Weights of a small mixture-of-experts language model, trained from scratch on English Wikipedia.
Experts: 24 experts in each of 12 layers, 64 SwiGLU neurons an expert.
Training: a variant of Muon for the experts, 343M tokens, 5236 steps.
Below are experts of layer 6 (counted from 0) of a mixture-of-experts language model. Rows are named router (the router's row for the expert), down (a neuron's output weights, with its number) and show model dimensions 0-223. Each number is 128 + 24 x the weight over its row's rms, rounded and kept within 0 to 255. Numbers have three digits each.
Before each expert's rows: "raises" lists some tokens whose logits its average output raises strongly, later layers aside. This comes from a sample of Wikipedia text that the model never trained on.

# expert 9
raises: "uch", "e,", "es,", "ism", "ists", " conduct"
router:112077148149087130156096133122087124122121177117133123112122132157139120117067165114100101107134142116132106160117141143125132116117093133121115116143121133097116096205146113135159135119128124134143151145120175129090110130109134112115138145155137105157162124127129154112088159147155160150138100081124116107141160075105116128112118094123152108160148121165093140127178146136144113143117117104131095135132148165122135135099096141136136115114174111145140078107151119114160091115145149176098059174099146117083082135134111177158124143096097119175105116147134115120091115118141121110110113139173147126108145126180166130141138114139115115130137157138137153134147161180122138106158
down0:138146120149125089102122161109149130159109134142147121101119165094142151136139164109148096125085160145128125146150154109112145139118108094142118163161084107103124136145148146128154126116133134152136094132145146132125104100150127137143126154146135130109089155122155124125131161175176132135115139151140146133110122136094109110173122149144089134134105131128098116118085153125069089086108128152125068134158156120119179116139105148155101141095074168157153091153124133169170145086167148143103149134098134095131125161145054121147138144099131125156112082127103096143106137146148120123135132140105154099128107132126104147131102074112106144123118163095129077091111134132107156146074
down1:131122150129134126140107160165134086145123100159108125124121112090138111131163115097124139122162114140082117118122102122110118136154149151133123167113100142156142151180092150110141118147118130074121143102110149147140126183135154081125132147135124146129114146120147119089096146091112111119119146129154124184153162090125151138118115148169150126090173090107071123098133118119183122100097125129122138154137096137084108125102145131122107119150131135142147156127127084113160181163105118112118139089150095111186135104113119133078108146116155115141122132083127167117092125134067155076146168139091151128135082138107162123132077133132117136109137132134111118138094094107142165112127
down2:143131093117140159138127133128139115127165171150130136125093130135103149138137091121083174141114116131077131083125101198091161128100173117164126144115108121073145111114138152146104125081128139087130134160130138120126102121145184114161158149161101132106133119115118144097083096139155113096111158119115115142131115086104083126083154130126094113093136194109156148137113112115108123122113158173140135150131073138103145136089176101126093156134156123144142119141110121155128139158131106104137113140100142134143150161168148155108131177142175109100127117117162152098106118093109127145146145154125151142127132132094153112110107135122126097154131139144126166079108131086127140148129
down3:164165116109143118134098157122139103095171077161129099132133118093130104142163121109174134164123116165097137121121095113115161148128108128114167088112129138110138142134119128115097112128119118131126132195163098135126128120104126115133134145140097152165095138133131107144067173125096185092113133118118138115126161159137141096132129161093118140085116127122105149107100138129085109139170142124151142101130112140136153156091135105093108101132139178153142128149128109151118124165129132125108143103106082129150137109133169167046101138137134141136126116141066100130136110116083147122153121134103104122118118177110138125148111170169136122137148125123198131126105143109128103087099
down4:106146132122073089128137150079103158122140115113129144146136127090124105157164133126081155132163170115143093126123154109148107068119111173171131133087151159122142098112115151124118143130186097169131134133107144163128167094094134086169124096121125120140119138140142141146139155173140140129130136121118156109094130147122136149136110148134124084147148133137090105115155146096115136106125116124121172130116062097120122171110142129155142138147151111080163102111115131161112112117128107126156103140119114149129108106114138132169140170108080125123151152103140120165104123097134126105190144094122142127146140119152058137129108155131155165117141149113091149170175116156123154123143
down5:120121134160105153067111125115165116106129101107156171122115092119105176120165136103100088107188137119136137152165101107105123141099151137140114152129120105107133146107110090167138106124140100145118145107147093136125094151133149169143171132155129107122141170136121109145122170114187147126140077131118136126103135196098088151133118112106141148120102074089136132132134102133114144110123153150135107153101123102131128177135106126100144183149104151135119124123160097123133147139128079112118113110136143095122133116121130163142093137122152105085110091067138129144132129113159120121140157124122072130181136113117175119135091161118082148154138163139160126127118091136137107133128
down6:145115086161150150145167115075131155149110155094153090080117115167119068115100125157154101129117131181180097098105094134113093125134135163097117128135123098112109115140096130092134113141149175148103096135122133147102118125151117138134134157088145165131154117149165112107117123118101145151139167127138115107154108173120104138177096090149119133142138124145111138136097170103149108173151108106131161101094115128112124086140126107138116088106080097120137134139133132120144101150133158139134098117155130152116160106171177114118121126142169137140123135174144123158127138107093162116109118102130122162120171123108106144099127135157123169121083109114122130186141148159139155128155
down7:106160125124126108113101119131185124114115139128133152093153120101157088154140126134122145133086094088099127138087116115148100133180148119095120108093128093111128148094160158084121095180145138138170153148121119101132137156149137137106141122111145129145088152133080085096098155093166104131115079138110118133140138104148118137093140122139126089138143142144190157137151120111109164132120139115112131156110129140151121137115120172063146118144092109147082142124144163135148163140111122117114104154117125123088146134091075093111069106111116105179129150159137141118158119143128123121127164156119144100120126160128148124141127134195103121106138122140115125146154102131137113177168
down8:132143130076081122133111107138104105154096113120115122109100107116136140118102115129127140137146117137105108120152148158102124104095102132147116100112136124142155153136140074143117147148081089158118175140144151156130158137166139122132125095151125148097139119077165134092122134162146130098094138151155131116136110150086090148108133108157144149150130136159147168131086097109112118169164090117153160129153131123112170151140114182130182117152098099148138160151117137129165124103127098119159117087117128131118092143101137131109127118152173103128129114065139140139132087126070128124111147148137135138108177146146110066103151099128106102130113095128125114134205117103152160113127
down9:114108120145110109111092140157149096112098076164131119095146167108135192136106192128127134115075122099131118174144128131168088149124109135164129147146153138130112128143078099152137116098125122178129159142145129118144152098098099158101134095138106133116148137113116120146140125151122102137112164137078132106127184138120187104123151138120136136156133099110151135156123144109097124124111103129118133126119115136127073160138129139134132174110104076115141148160106119089120131128096100143125126092101146159140103117132173164110187122136124186113131125092138161110121165189146113126119155165094103123145108132115141112118139168100149161138109102113116126081133113151103141121118
down10:122108130152113104076115141146144112146119116115082143140130119143127113111133119130110097130131123152157125114160117110100106148139121117106100136125109133107139109165136083105102155106092143133152140151127108089166136135144122128162112169130144132152069135125094118083061167132142161152112149096165176098126093125187122136119137164113154174124116132129142127116076128104141139182108132150110132090169184127109099146126115102131118133139104107106115168078128140100120112179123122154123132144131123140153101116125093138150170180114108141136101085124140120172153119139144135147126121138145155104097083116128131148140139157119058142148129107141156095167106160138126074124140
down11:139118123153128179148151154102135147133149086114118106153147127097107135167127101120124122139117135137150068117135165122120142133129137144132088145120129111155132144144131125152103132131122117125085116110136125151133135112138100099093157134124109120111159100081160140153102142118171131139117165174116163081102128129130093174104092070122128158125123139120162111125112106132104132147157120123133128095147157133114140114126069133119103099135153138063126140156114154139132121102132146146120139177144136133148100096098103073085122133113149126114108113133150105122118172094159096086155166109119112151112101076137133142165114182066148131148149092128156198136119156113089129134164
down12:133126170069116160158111126090126156111136160116169148144102140103121128118101115119089149115127099075146095130123132122108154162120123120153151130131128147153162129104148151113127092108114140082165164139118120116174084125131135154143092188181118099107140127123133152138109098137152095161119119116132144109104139106124158149089073142146155124143131164121099092139141096101119165117135112131130134157158120162117103171148119129139157150137110124128125122101186110093128139151154123140134138118095099129134142165110129125153173134144076137123122184135154147141088086106135122093133165131143164100108165098130119087111167100111083089164112126157131127130140109092150107105132
down13:105140135150146132132162138116145098130119133122085156130087118111113209119144097155183115124154113125148131076121132131140126143133129101125135119119101116131124113092105133114047109119118115113128135153150148140186109128144113124139148162154107146147153151134098117139138111133113129118117132137132134120122094140130096094141139108168124169108120122104118130154099104154129110135093149127199112086139173114135103128148119149142141150137135147141128190131123114085058095088115130151082123182146135121125117152121131112107102123136133108134133109164100157145132156084090112115139148132096143140104103127098117124140114127115172111090085116073103085130098119094075109142096
down14:107117102130150099163133101112113129101121125078151110113141117112111137104123137128111090078137180143106175133103144151150104106103095157107127119123148136155157128134086103136158118123168121118131148138101126167133150120136104128122117136146137112120114128120153096178164136125124133117190154089162134158107157114147163127163145130104159143127138166156118112126149141117151141131094162144154107114141170117137148092121149115160101116134193123103180103157142079148128121113168109176133124175086167127105137178099107164102147119138117129154116166141104089154142153163132117175127116133093146130119104113154110070132065108122149151132127134120136112129117117088163123141133
down15:109145122150125112114125132112182155152166130131166138100098151123166103101139149179142126131190126093154164155089133136119108129100123161104130136094132150102152119113117150172127074098125132126160089143131132141137152137120134128078127144139085119083128161166156139108128160169118110122133089097112109156144127120160107099125113113148155117127113124147131096132146138115141129116133093138143118161121119138122103140105136082151156135113145118112106151097140098140165172123143073092080094174130094121126128121169133108157134115128143149120153139133121125120117063101120097118149115172097113111092059110125151127139097129102137126108163083099101165068128133130116107123125
down16:121192114119062131088120093120146144144110147095112145128143170194143133138126152136137137079117111120148148126127105144132134156123125137150142141112143086119121102132143092135115087128161138123146129126128183152184134115153144126155120111126141133116131110109140126089180161136178115104112123100116095184100144121148118134119154109101119126110149119151179141110109080147136144151134127106102124155129132108081129110145092160096098151164109162145067117122141136137136112098068144120187123138138086141110114136153123076097135115114129140111138128138115093118124082091088110138144130109089146127158106111120127142124081141105107123111152132099115130150145108136102122102072
down17:132098136157140141145119102102113119126098095139073118179107185155123128119152129140096117121167112147129130113124120157085098108136125121157135122129097134102146113113105118101086134154104148119107154153126142089123126112087195172150148116166124137107180129143155136085117104144128161133142149065157171151136161125132136118128134123121098145124109124137151130169144143140158091164130070117152131129135133154162153164133097112130141135129132117120135129123132114128146099125108159119105118126114112110139078129147125127132105102126059114143122106107121109144133190174138141104081192168129134160128095100157161137137124131129143128142104174080124108135092091113160160107122
down18:122141153129104138175108162106174143138132163127114108119123162111156121152115108128105113139103136176141150149087180102118122121079104138145090147143120124134099124135126147144147092133137152169137179106129145134146185122119117089100149105140122100079155147136115086143122145119168147149087117150122093128126117158140132133102094131175144119113145097114122117089137124174083132117081183108162148129134135164135092110147136138130100111122131137146195155115136137141110179121118149137140173151129122120131134105158115161151139116168056153107134132140114126100140141155102127143104138101127122154088126140118158111106120110107170144138117167144088130140145072148114173147127
down19:086098164122162130158148134140161148149170138122141144149131148120128160103142142139165152156142163108155161153130152125135107106058147118149137149150149140143118142092157135124100063118089101143166097094099154121146181133129139157138081126159160165084164166156125147145112142133171082117149138108096157150141122135147140123129095103103142118080169127159128120173168116130137122096091143095142094092101133089109131153136106114120116127127143134119104141169109129116087129154125095126125104096124109118113148077136162123096127128122146107067130116130153127133097108153100129137127162077106113112113116115098111109111107125153113150146121100139101138134154119131169161130122

# expert 6
raises: "9)", ".1", "ient", ".2", ".5", ".4"
router:100104103099146117131124153123102120136140110113158119122101128132117123114156116147114121139181139130129107137129137119140102109086127113106113104118121109134163156166125145123163128111161108173108105176117120153072154180127134130127128111123144114129115165054100084161098091160114107092154099176148126084119153146111112119109159114134143107142145135126146110117122136178139158102138135107136098137111117187167149133096077137106188148114176144135103106100132138147133157174146140140172125147133137125112113086144126122123134131140118162164124088150144091118129128141157173081091106107174137105138126118129116125136108079165152152120111141119089143134108136148121097073126
down0:156097141131116197098137083134158126142159101138138117111153101127137165151126132138176121154100152128117116141143177124139126124070132121118163118117115109126151130120140149109183101115124137128136120115099124104055135116116119147103138094136124106133137130169092120065161155152189156102085121087141106119120079142136139102127100115105131136162093131129143103107117146136151135113170116084129151117175176119154117132149155126140145136125094133115111111109082085129142134120149116103135147177142120144114144134110080122119134113177135145092126109123162185102141122117157131129156120097135129154175113176119110095129095117158101150112123144153153152124141110146128159142099
down1:119120132134181096126101142108143097129115127130106089102142121122130114137071109124142088137161092077176112091113125090108134141126109120121080113145148133109117139157111132131129138139111104101093151136114127117130134099122097169114143104070121125124158136120124172177149194090117118118147157148085140099119110108139137166132137113161107105113113115118111117126144137133093105120128149167144142099159145127080148128098134078124142124089137148110147168160146137154120120143135125113156135129132086123128195119143123116103140113144101121117144116115121119095126160054138136131152094115114134105115143140168162146162157135155101119084145127143119159138067151074113106182146
down2:102138103110158136113098148134123145108138131115114174166155150153113147137123098117160153150105151132154113148099112128103131085106117099103112116134139189124111142101133112164128138126150101154179110125089114086140132128143152111150105113122132128123136152083140106127136119140156119140152093127111120171155091149116169112144155114125180123122084196090086101135152099103165092123154116150113067155118152129148091150123106142124118141110136116127127139147106130095153112099149099121125167116149118132113103137095097144127106161119148123128151148132135137126147095098144085122171086132046104093092098100126121120111146141173110089136137178106123140132145141086116156116107
down3:116118134130159125157096138145124116130122183131168161127126128136136170110118099123115139155113141120102132169154117125121118141129069116180147156150125142148164133093169122104161116115089099155096119116163156116124161157144154129138075129091105156115138160117168114121118158140122122104157139179143109102124129126138123093138146131106136114138117115102130172149106121130109142126078109127118101123133138103145127164102101118086103079129147147104101159132134124118100136141071144096097145153102125075137157129179113136135134087099147166164082129156145153141162107113143161151143164170088127150122116130130179139152111158127131105066115123146152115089149144131116150147083
down4:118113134138146144150175133129087140136123093123206147125120128096131091145071101117140101117133128133161123116116113157081107127128076152133159143133116085081145110115137144170124162142156124147157139146113172121123134114099092160135122182123141160152154064118122178158116123126125141161091110145104151077131124149182130134126101110120152107157126069087157131124123104142140125162110133134123117122153136135132147142110141115143131100133120163164105160157179154161099121130155152139095149153140111133163138124123138111122089105090122120155127087152136109142131113118137129091160138111095155140164122124101101102104137145116109120180095109171146150138151120117106119156100
down5:156133114131157118105158061156146128143125133155130154148103113155119078145117113116116176136112162138137128141099114145107128121164149125108136121130064152089067109132130127117165102134160166084138113100132113148150105151096161113162138105119124126150147104122158122153160142127130148112117096136148161171097136131140143094125112103099157177145143146082128111157108169116138102097150136128113094128135139137080162136111130142082138146154145182128134130123088167167090137131088173121083132127104120169128076111097142122144134173150130113161124132170172132120123131134127098127157138123123145134090148117101110147145151110103142159127161134135129126142126084104160168096106
down6:129121105131105147118122185135147134102126138124084101108103146136107106116113121100127140117165121122148159170074097116136136150097163162151136127124132111153147126134120104123176130152161115112112115126127114092122129139105117143124127126078143124131102105116158115118136166108103125127152112104104126142131135134103129116138091120197119089129108154080122116097134095163176136103134110116099126100129184130156139151087101127145132103124111147141117134115150127127134034091136109135126118164122092154185074114125107113121135135094177137150118189132117137077096126149128066102162162164101126140102124138140155112113132147114125122109113167139074134125121164107150106145141
down7:155102122135137088143105137125112140152154095108163114072122095133147119105144158128142126136123141131143182127106149097105098148130139168113087147126134154148101111152146152105134140158105097089143109177129157130135115123116076118137146123097111149119123108099140143188140125139142140123132110148160163142153157188137099155121123124142134103173187144142171116123177125104105148110121135150142174129145136122081089128129130154109113134113142168151138166107168109118159118150185125124149155103123107154112175199149129115117126157148155122146118145137133133138140105166089101124103123125139080095136110168084125109150115135178122119141132113173141137100129096131142131099159
down8:113125127081120179126119120159134123130107152096122101081143137145094094133150147126145085154134113136081141121119125132148073145166148110118163148119101126142137110109133082098122101139152149128133137099134107093121121083143147134113117147125140133123135152099142134126097145151112083115130189146122110123144125133137173121122163168139134157103098098135128149159121124124199122105122164117151122164087111140150131115149143161088164132152129158130166145133147129109175120089156150118162125143133115110077131121167131116133112115127145076127118104146106112150132109110093144160151112132077146127125129161154159108094087149140159085148138130126153174150110121145155121045092
down9:124145102113126101122092155176126131122159119122129098130128121133123132120122138114082111112107137192111134113183126138130097084128111123138141143099111160151159139105081123099137168120152127097135061104142127134157175133151141110125156149164103129133102129118145130140143118169132137127098132148104125096128149155121136136104123119132180123198129170131111128115072150090088126114122134102121114078110125168081139171127091151103113108097111129132123128107162108054159142127136101116091145149120094157150124139123148104130128094100133136114126156130116111181106137147108128175151123144125134115134094183120117105135104054132127127130108101159107141136141102142095117110096
down10:113111115129098145149154151114108119169091120093140121063103094117127111123131096105115123145148120157107175159117145121134101123147132134116090114135174126128171108138140120132140122152119112113102164162105154103128129158104095143135134118094106145144155143183171083100140130101090116161144133151129126122125130139171145157142131126150137089173101169116143123096115125105140179094140082154152147133126127105120088135111132154110156118142147137137084134100097141135117118137093141120094126125112100107145154131125173119139117128098168107138074136123127183088110116133138093172145130107113155129161100121113120145109118075100132120118208098128127139142134091159124108186151
down11:106158143126176125114107143135152096168157086179124083124144119161164126119128121102146072126071141149105140161110092105141088163125132137118154150117101121151117127156163105149112133133108151147088165088128124121162149118150133117128127163158115120116149135121136167087166157130121172128161162098142190089140072094165115118104109115144088129116083103129140106096107124111112181137129129156096164163088103140167112166098146119151098164118121134110115146138119093150103132150104102130123104073103173116096145111153149110144139135129128127163128117137132100098103138110136111114140095160115096109135144131132113132174146138150142124103118126113135121119155130101116148117137
down12:120136097132140131109103155098143107118145174119124097122109116134099111132162164131124134149134130122114156100132128129094165143114152090166166109120075095130110084113150106101132092098135123080104163132144081132154149135140114123101094092166145147135107165137134146130082090112117180138109110108135146132112114189111159155124174106167170149116100177120080117096117083159076136115130137166146168102165093151101116128149148169155140118138133127115102114139133131118142136131112147159137106139147107175091154109116142144129141141170112105139106117145103136156125099141177161149090128129094106125099131088066127084104125112124124148154145119131134133129114137140122141131117
down13:101133155173128124095130102129119088102172104115114132157145124146158146160123095105084177131128127120135088108138143148100152125180095140110154101130140159120134158141162098123129138087147128134132101123106118176101099136156093080086101142175122136165168116149148102143123128149092130167121133108152116119100155145123161107152086117117113147154122114096134145141088143151089153113096138174106151157136113125096157105144133146145194144114135109109137127149117099164138105177083152107149106108146128141141151122155138153172145084119108116125135080105140127161118159143161172111160161075140108100139159139151102140114165144135101121122105124139165122138137139140117118126124
down14:148112115144101116139130140115129155138095086137125155127134127155103116143093137102147169159144110197125163121143128114147095151127123133140165157106174111119154099096125117158135121139122120167142159109133125134123143117075137127146098175133141158121153114139145123135147180123068130134115175144135150149101164118100102085114106080136122183081121127104118173121153088084081106141164169174111162119139161099108137132127085108132118124135110139133048100108151161148136103136114149075120119173161135149137122155125124115139148126117151117168128130112097117138138123165127116107140151120086131140116109132142135130125106118128174131133127141084147122104139148143123099152079
down15:139112124134146133138140090141141115145134134136163176100175136159130112132092160142139098151100105136149157127152150103120108119159117136130116115084132135144176115158092109154113142113133167100143144101156142085121111112138133155152097103122118131151084116113108170145128162076105122154142086108148151134143129107177180113134153163120129126149139088140105149166071148126113080091119126121086108091155133158167132117158089159148158131131117153122130084168145122085086131140101144148134135136107099130135160102099181133138173135123115110124129128116137102124100122132146107136096119123108130072167119167121139106093144099135114122141109116150131103172134111094129131094069
down16:148074130102133122131108095098133112078126129111184148118129146139175125086155160121104142162131088138099106117128113147120104142096115117146102133118102170106106165090103107122127126130125111125176127185103126097177098143155096108134118147127130093097143098138100090157127116121115127088130101117113105118119148105114123118140136144126107118124125173143093150127097129124123121142084139166122079129120156125149121107185138124104178142130126119139136162155130117163097147131142155137172148143114071133143160138149118172129139167157097117158138126146118177132123127112072146159106144140128137133111144077107143136130138074150162152155098125158144124159152168135134168167154
down17:115124114131141137083127136086122145127078131119125114116134123131146157155135137144110129145165140141119114117117129156115128094089145130104125139161127100110175173110096105160123124125180094138151140140131142112120128201085100121110134176113080142117102147120114131205152184132137108131165106206164113116102134121101116136113111139163184140121114129131092109109131100120132157120124120138132094148108095087119109139168099134150130157065152161089111133065122134134132132102132110114114114084107148136130163081116125121136187114110115136101147054128150135122107136140140157100130102161127113111129136118121135133134128129115097087147132121137128145128142153145100116115111
down18:130116139096120143183137100139127111164156107118167148117133105135126140180150144089145106155136116132145151144120095119170143149131113154118160183134124138094169139108093080185117124131152132104128124140156167129111143091117126163111113169137097101095110141126137087120126149186141130152135135146102142089136131143141129102106132130125176155126151135127116113151128104085089166124147123118133124143144106130136121113148085127128119114134179175119132117104141105095080123161117127147141143150153149170078097132103133102097138144138119172115132151138125172151108097133108119084132142112145134153102125091115160159150095192135090109109137121149140107103169091161150166165119
down19:138131098120102120127135116109130140152150121125154187104148068171105159116118114156146123112125144101090090077142132106091129085101126102159114122095105159162110154159146171149169065145102096119106121137153114084123154101169126117078119148142115121141109107114167156118160104108162061168153152130124154132098131146134109148109158120128149138160085113162113103140125128133154088148123114112154116146107122139108165121101155103088139109123117119108164113154107142121132149140089092134143106098156106164130098142125107150139139143155104131132164147148088100136121139118136060105156140099132143146174143103125105118132120111110116103113131079123119149104137132131126098145144

# expert 3
raises: " the", "====", "-", " 18", "\n"
router:127101132134094134141134132132135198172099119130119085111085135141120170095118107132140124105138130124152135124119160086136125122103115142138136168101148111134137125143112135162159138118100093133101160140117146129108154154131131103141116141142157119171123165119131128140141140151123130151110123083086142110158093124155108103103090144128139161139175130129107124158113101134139149146118153072086114169165171114150115163143123163142117142105129165117115116091080147118126139125141088128125119152152151133136088093124132136190105118116055143144123106139160122135099127134139149106163149087145172126117140118109122125097126140118084134114076146168108133141153122203183158139167
down0:124157103108142176123142182123127158170112116125117143147135103120117112097141123157182125105091109163112113138095114093121099174124125144126091109145145133100122089144113166123111113111112155122179180144138128083126135146102121103123128139109146102147092108120099119128109121109161098152121103103104175135124137105121126163115194112190107137144158127162174131140135136137117166122106122156158188102101106149147066125103133139146129167171141095099116137148111157125087123140176094146132124128149121128118121157119144111151113107117110153151079111161114142172133142128141117090157146126083099154095174135130117117091132126118118136132130131160163131142120161152141123146114
down1:130128069166138124150139119134123106110109155132145101148093088132124125127111109159144129170113113088108114085139083145131094142159112149102108158105158098133167105159097120106133150136132157100122122154130115130113086160132124128103164158109106108101100096136092069155133153110170101105131168110164181130154180122129150139134102106126155151130112147138113138133126091125110135119153112162152103129127139144140094164162089125100137124138143132113149148105136149099127137123146113130162132138145105164135088139126124130128083087169124106172127100115164171126192115136146126132121144158125071120145120131132102148155136135087162094135137116096165141167111140128165071155141
down2:132103104096125105114148086129144141136133117141144147157166135145112158102100133113115132140134132143087073152124101126167084129118177131120138094132094134125136143096069118111124160126133104120128139147123180111152090109093154130116169135131107132117122127139162114111157155136135164085140125131161124144172159110163146168139151148142115120145101137120165148097121142160183115117136137114147134090119050175112142121127120117142128158122118134123122153129144107154121143130119169151122156122065128141153141110145156120156115110188115076119135108140130133134091115121133100178084127166130151125111176110122131112088111096109113096092111156133061117155119120146081105125126
down3:133124128169136138120136145123130161119136115107101118135113148156127098155148109122146182124094126145154116084141128132169139095120105128132138152121130146096128139100154155106094092140085077113141141144098111122090109118124130132112152140135149115187094146123098158096148093069130142134123117134144165137181110064152128140122109125180119126090151121114137102142125135178134103158080135135100112089076124151156058090162139122184070144135118137147137131122128117123158100147119107131095118137111133133137162138133096134131166122116138131152130131140116102164117100150131148131107133163099142116129136139084129162154158152134089134170097102155155147124106108105140188153131
down4:134129108089096132169104099048113127168146128144104119184091139118140091159138100113136129146110083127114158122093134149120090157110131123082120117133150123095146124088106082134136136111167149129098111125137112088146130118093127124113118127103131098142138096182155153135119138134163160104126136106141120122097130140111140140114135144099112095152119133144147120168103146136139093122153103162116180110071160137105127130136124112108087171164106115134158149125119138107146141130149149156113146153118154113132148146090123137153056129137112138122081126115155132137136131123122121181138129117131116124122180100145108086114120136151126133140113189132129172182162109170145159162157
down5:093158150106123110107136143094127143135140154144118150150137110135130096111124122131114111149102119154125135138102156125100148138112129086120128133111121125142096129186122127128110164135162086120137116088094113110166126181126091114159147130176129118136103149143123132149134159112086159158182126131117123112167153162083176209088116145146146139111111105102132107131143137151143149149100134103078080135140093183184133134135182130124134150101127129126152124157141114149126118137138153116069147126147118131106126093114152107162185154104128129139113155095155138122092117109142077117083163124154106128123113141097125132122165105116114105165073137152150117138102141135129136151129
down6:120161132128143111121096119131121125132158128134064101154121113113092082128166174142154140151137130087126115164139152118142120171155164111080129119141132111154128093087155137171096099171129129132138114143098101134117107137116154132124119151115164052134078124129132081149122121102154122124166150157122137106159115122117125101159138141104081102123119079078108119132151178128084121125156132161115156167162150141110125119142137128099129134116117104094100133140148111114124111169152136113120136124164113142114102148137117072114163142175124103130133102162176097117099118159094086124152094137139083121132127124146141101108150144182148130116154115134166109122163136123122096123140
down7:141130125132120114100098105169123131149153138105138147115110124136115133100139118048093096087122155099106130186138140118144136053168075126144146104124118144127128126170115132139119134117152163117129108084175135111094147062103097153122114171112106169156090123129129134121130143150149137104165114137131122116155107102159098121118113121120150180175116120102120117136147129162142098129133104118165168121143125127123164098135105118092106110129158156137134130134150154122074146129134160161131114141114124097134113151141126129094173118149145142162120122157146096141136135159134166166142129147124133141052129168132145119134118159148133115129135097077122097143142156092078107138128
down8:131104142147155163158128091108074098103150127121104164133097150110154130058119142156092160158131123144162160149124131136138123126120103143169082162125151151078095124125160128110120123152061121124127117111132125130118153155141132160140128103112119122141088123103080070118135172081110119139140136147117119156120129116137133109115151097151139121081138155118086138121117114077128108172107122125151113111186150150126115166129121113121127101143162104169093098116107145064122139135096106096152116128150093142127132098105114138183105128132138190128147129133115150122141151110133126165122117087131148111111168166156126145104147157113122147133121111098106159092139121136102127111147
down9:125103124118092110079100151127150136154108062146118111109156102144113145165141132138114129113124094115147122143109102155059125133143088125165122122104151153110134081158123117124157158113137083118123129163142092124131150097123135124096144104150136138121133088122180139123119121143126132169079137157154093129095134122110144113152139115090135168167106147156095067132105131135101111144151129084134095126155117100108134100119112102110139120162138170114128134125122109158132113134071140049115151114176115185120102149115133131083113135140094151165113102114143145128163103120123124126155113159137089145125135130110144113167151105193111115102147129151160136113139125107117152114143
down10:135185124132137156109113112096166115158110095104186135143135113161105134131129147087087146124145094149158153165119129097138137117098086094119151150140169117123123140127155104109156132152155111105122068093140125130127140165160142083134094132173150121126119106107122123081118107120111132154107064136148145153131161130121129167073115108104086151100128161124150117112154129146140143131145122138104154142131106120111126070124105101099139119157112123110146116172161137129175151175130146074189159108160125113140101154136134142182120164140153147171159098113130096113120129121133148168122111104092113141103172115126121126143146120111100107131127129129150125132132140155121150156102
down11:124091107118144152150135122115136147152153138153141117109134150110110122117153105144128115105125126152119147131135115147169137089134132139101149155170118117094131176147087096151091154167111156151110132092092169128099118134147100109127127124133144154105133117071108113142140145150128108103126150156100134120156118107119111114079173138100112129165113153152091125111127124125100158107152122172156151177108095112117121173126119170124127098174102133091133114171087106131090126111137132102171098166171152083140179131159128153134155105149137120122157172160133103165148130107140138131176126158126092125134104098098139112136156173154134111176111143116115123137078104137109129186141
down12:127087132165136148088115138140130103177151125153118152100088119100131140096139063115130122133163141122111113124162086124131146095159093132161136137135104159150134119133092136135119115123110149186116149113108152175090107139093129122121150105120123112147130115098077117083110167052116104121123120142145126068136117126161106141124167110129118100117117047127125080148125113141124124142133103142145159126119175138141143101145159133097104144098165104132161145135113142094077129140123124126126137138109137130110131122103149147094149099121089110145141091149134158080114128125158125099132167078101122066117113113122137124131108133125083144135138137116163091133110112077116122118125
down13:079157095134145128140149154116140131144164129105161133142139112143097130127155133113138088103110138112094146144120074134125121097074157125133170147137100111088074095138128105126142161143149090095123178147169134156082103129132097131095129159105140097116114121167159111115136154173133122171145157152140171114151128117129114131113136125142078164139137094125131141113145142147166130144134095068118163132123117145127094127119088121119127118137145176116090138139149131143068066121155147126123138125125108124105140138177156117121113116134076135157127112109168123102104166106157122150133109124122141117130164135131142125150094156090134080125137126113136121159178167169102143152119
down14:131097096129100106152097108128136165137170112140118134115113153097099128135106153151131144176113116118110100143088137171139166095064135111134145128151148157157125127131144120131151146083136133119159129117143119147134114118154138098086092068102144197110098098147117133129152155164119152095110124090139135075123138120144157158123129117127113114153140107138117169153135068110174149165131124117134126121150108104103165117147072161089128123117098124147139110175097146102095119107137127132135081088124156150124120109135151144182099117162154125103108129118161134164107089108144120151109123148129148130108160122109125152104134179129135116110133089138094145141164122147155119081106
down15:113114166158140111147079150146124152082119165156151132157135071141129152136145172151119144166095105120114088158178122112124165142160142122115101153142092138136115194113127151115093104117083119138113138116129121079121091142127134131161129143119157136134139152151128121135113129160127134125141134145111186136143143116144158170148100126121118140124107134088108127143135106130086114170108168103142120077136162150132192085157104109118155108103112098178081143109112108073128090119149117141148133140140124099135151140121163153121144124139109111146107110153137156128129135097130169158122160112121166140089127135105176109120125143098152098122119091098144122104125138144117078126162
down16:143118123146126101123119159139137171141110140149111131119103146149160149096125091159102157153142122118113156102116131158130125138090180103105110161120109103149129137076125120154112150157126120140105103153148172108073154133138127103115140108095157146128178104133114129128095138116075173119131127084136135119140119125116135117121132125204119102122121192158145126187112079107149142129083132073136098108142108111126104116136122147093121135100136102133083152104129153107131125137144095139115150159114136125087117158120140119136155148131100089104144157096136132132115153112185184092133119110111140142134115138080139129120124141093104170128116185118121117102164106097151173157132
down17:129119154128147161145177094124128121093105099120118140099120131110124129139134173094166138121139103141079153126131169129135130096145160093170104134103112133133122088160130135112162138172180151165170113096155151095139123152095103128143147135132157093139133134088133127138128140137119059167118098135131113114103120089135136137117103180118155121163119119134124136075122130103144108128115125155102091173101156122145158162129106091129140124174130166120134143140200160081161141121149108124134157129157121121126113123138143145144133126143146093069092149138140165108132120115146078138109122092105140145132134138166096203125154141141117110102120126151141130133098123139155114156112
down18:163121133144136096117110143155144125073203144160103137122140087105102155086150136141149085151167184157132107114118120089115139138146132144106111115180114094114116132126157101122105133116156117154106117099091104112132115145099143077115116143120162128142195125132128164125142152091146110120133137130159144106119079184124181157155120163107107118103167098124148145136135157153108138118137122095106123101123154131127154142140159163153126153113151088148144114144135159112134151128170141134094125095125117171111120123161115146168140151111153158116160123112160125089102098119118114139119146139107124141121129102138059092105133110153108159150163114132106161163129137092143137147131
down19:112094096101085139161125072113135153133131111095149130113150127111112147125099116116118111072086115145066136174141155081157173087112085143152146155097166147129135120126131078135130157148151105103114148131107163147143128101093150093109145090144115132146127164135088114145176125138109152132141126137104146141156112116142108155118157170149124125135121102116119147132120157147163122104141128156169123126105073182119126113140157133127132186101127139130134111151134095141141119117145128108141115143117139135155080110127110159138125122143103111136117116137063112120144118120112141180117140138085119170130154109120135104149143140149156156111111153171145155139156096138057153102142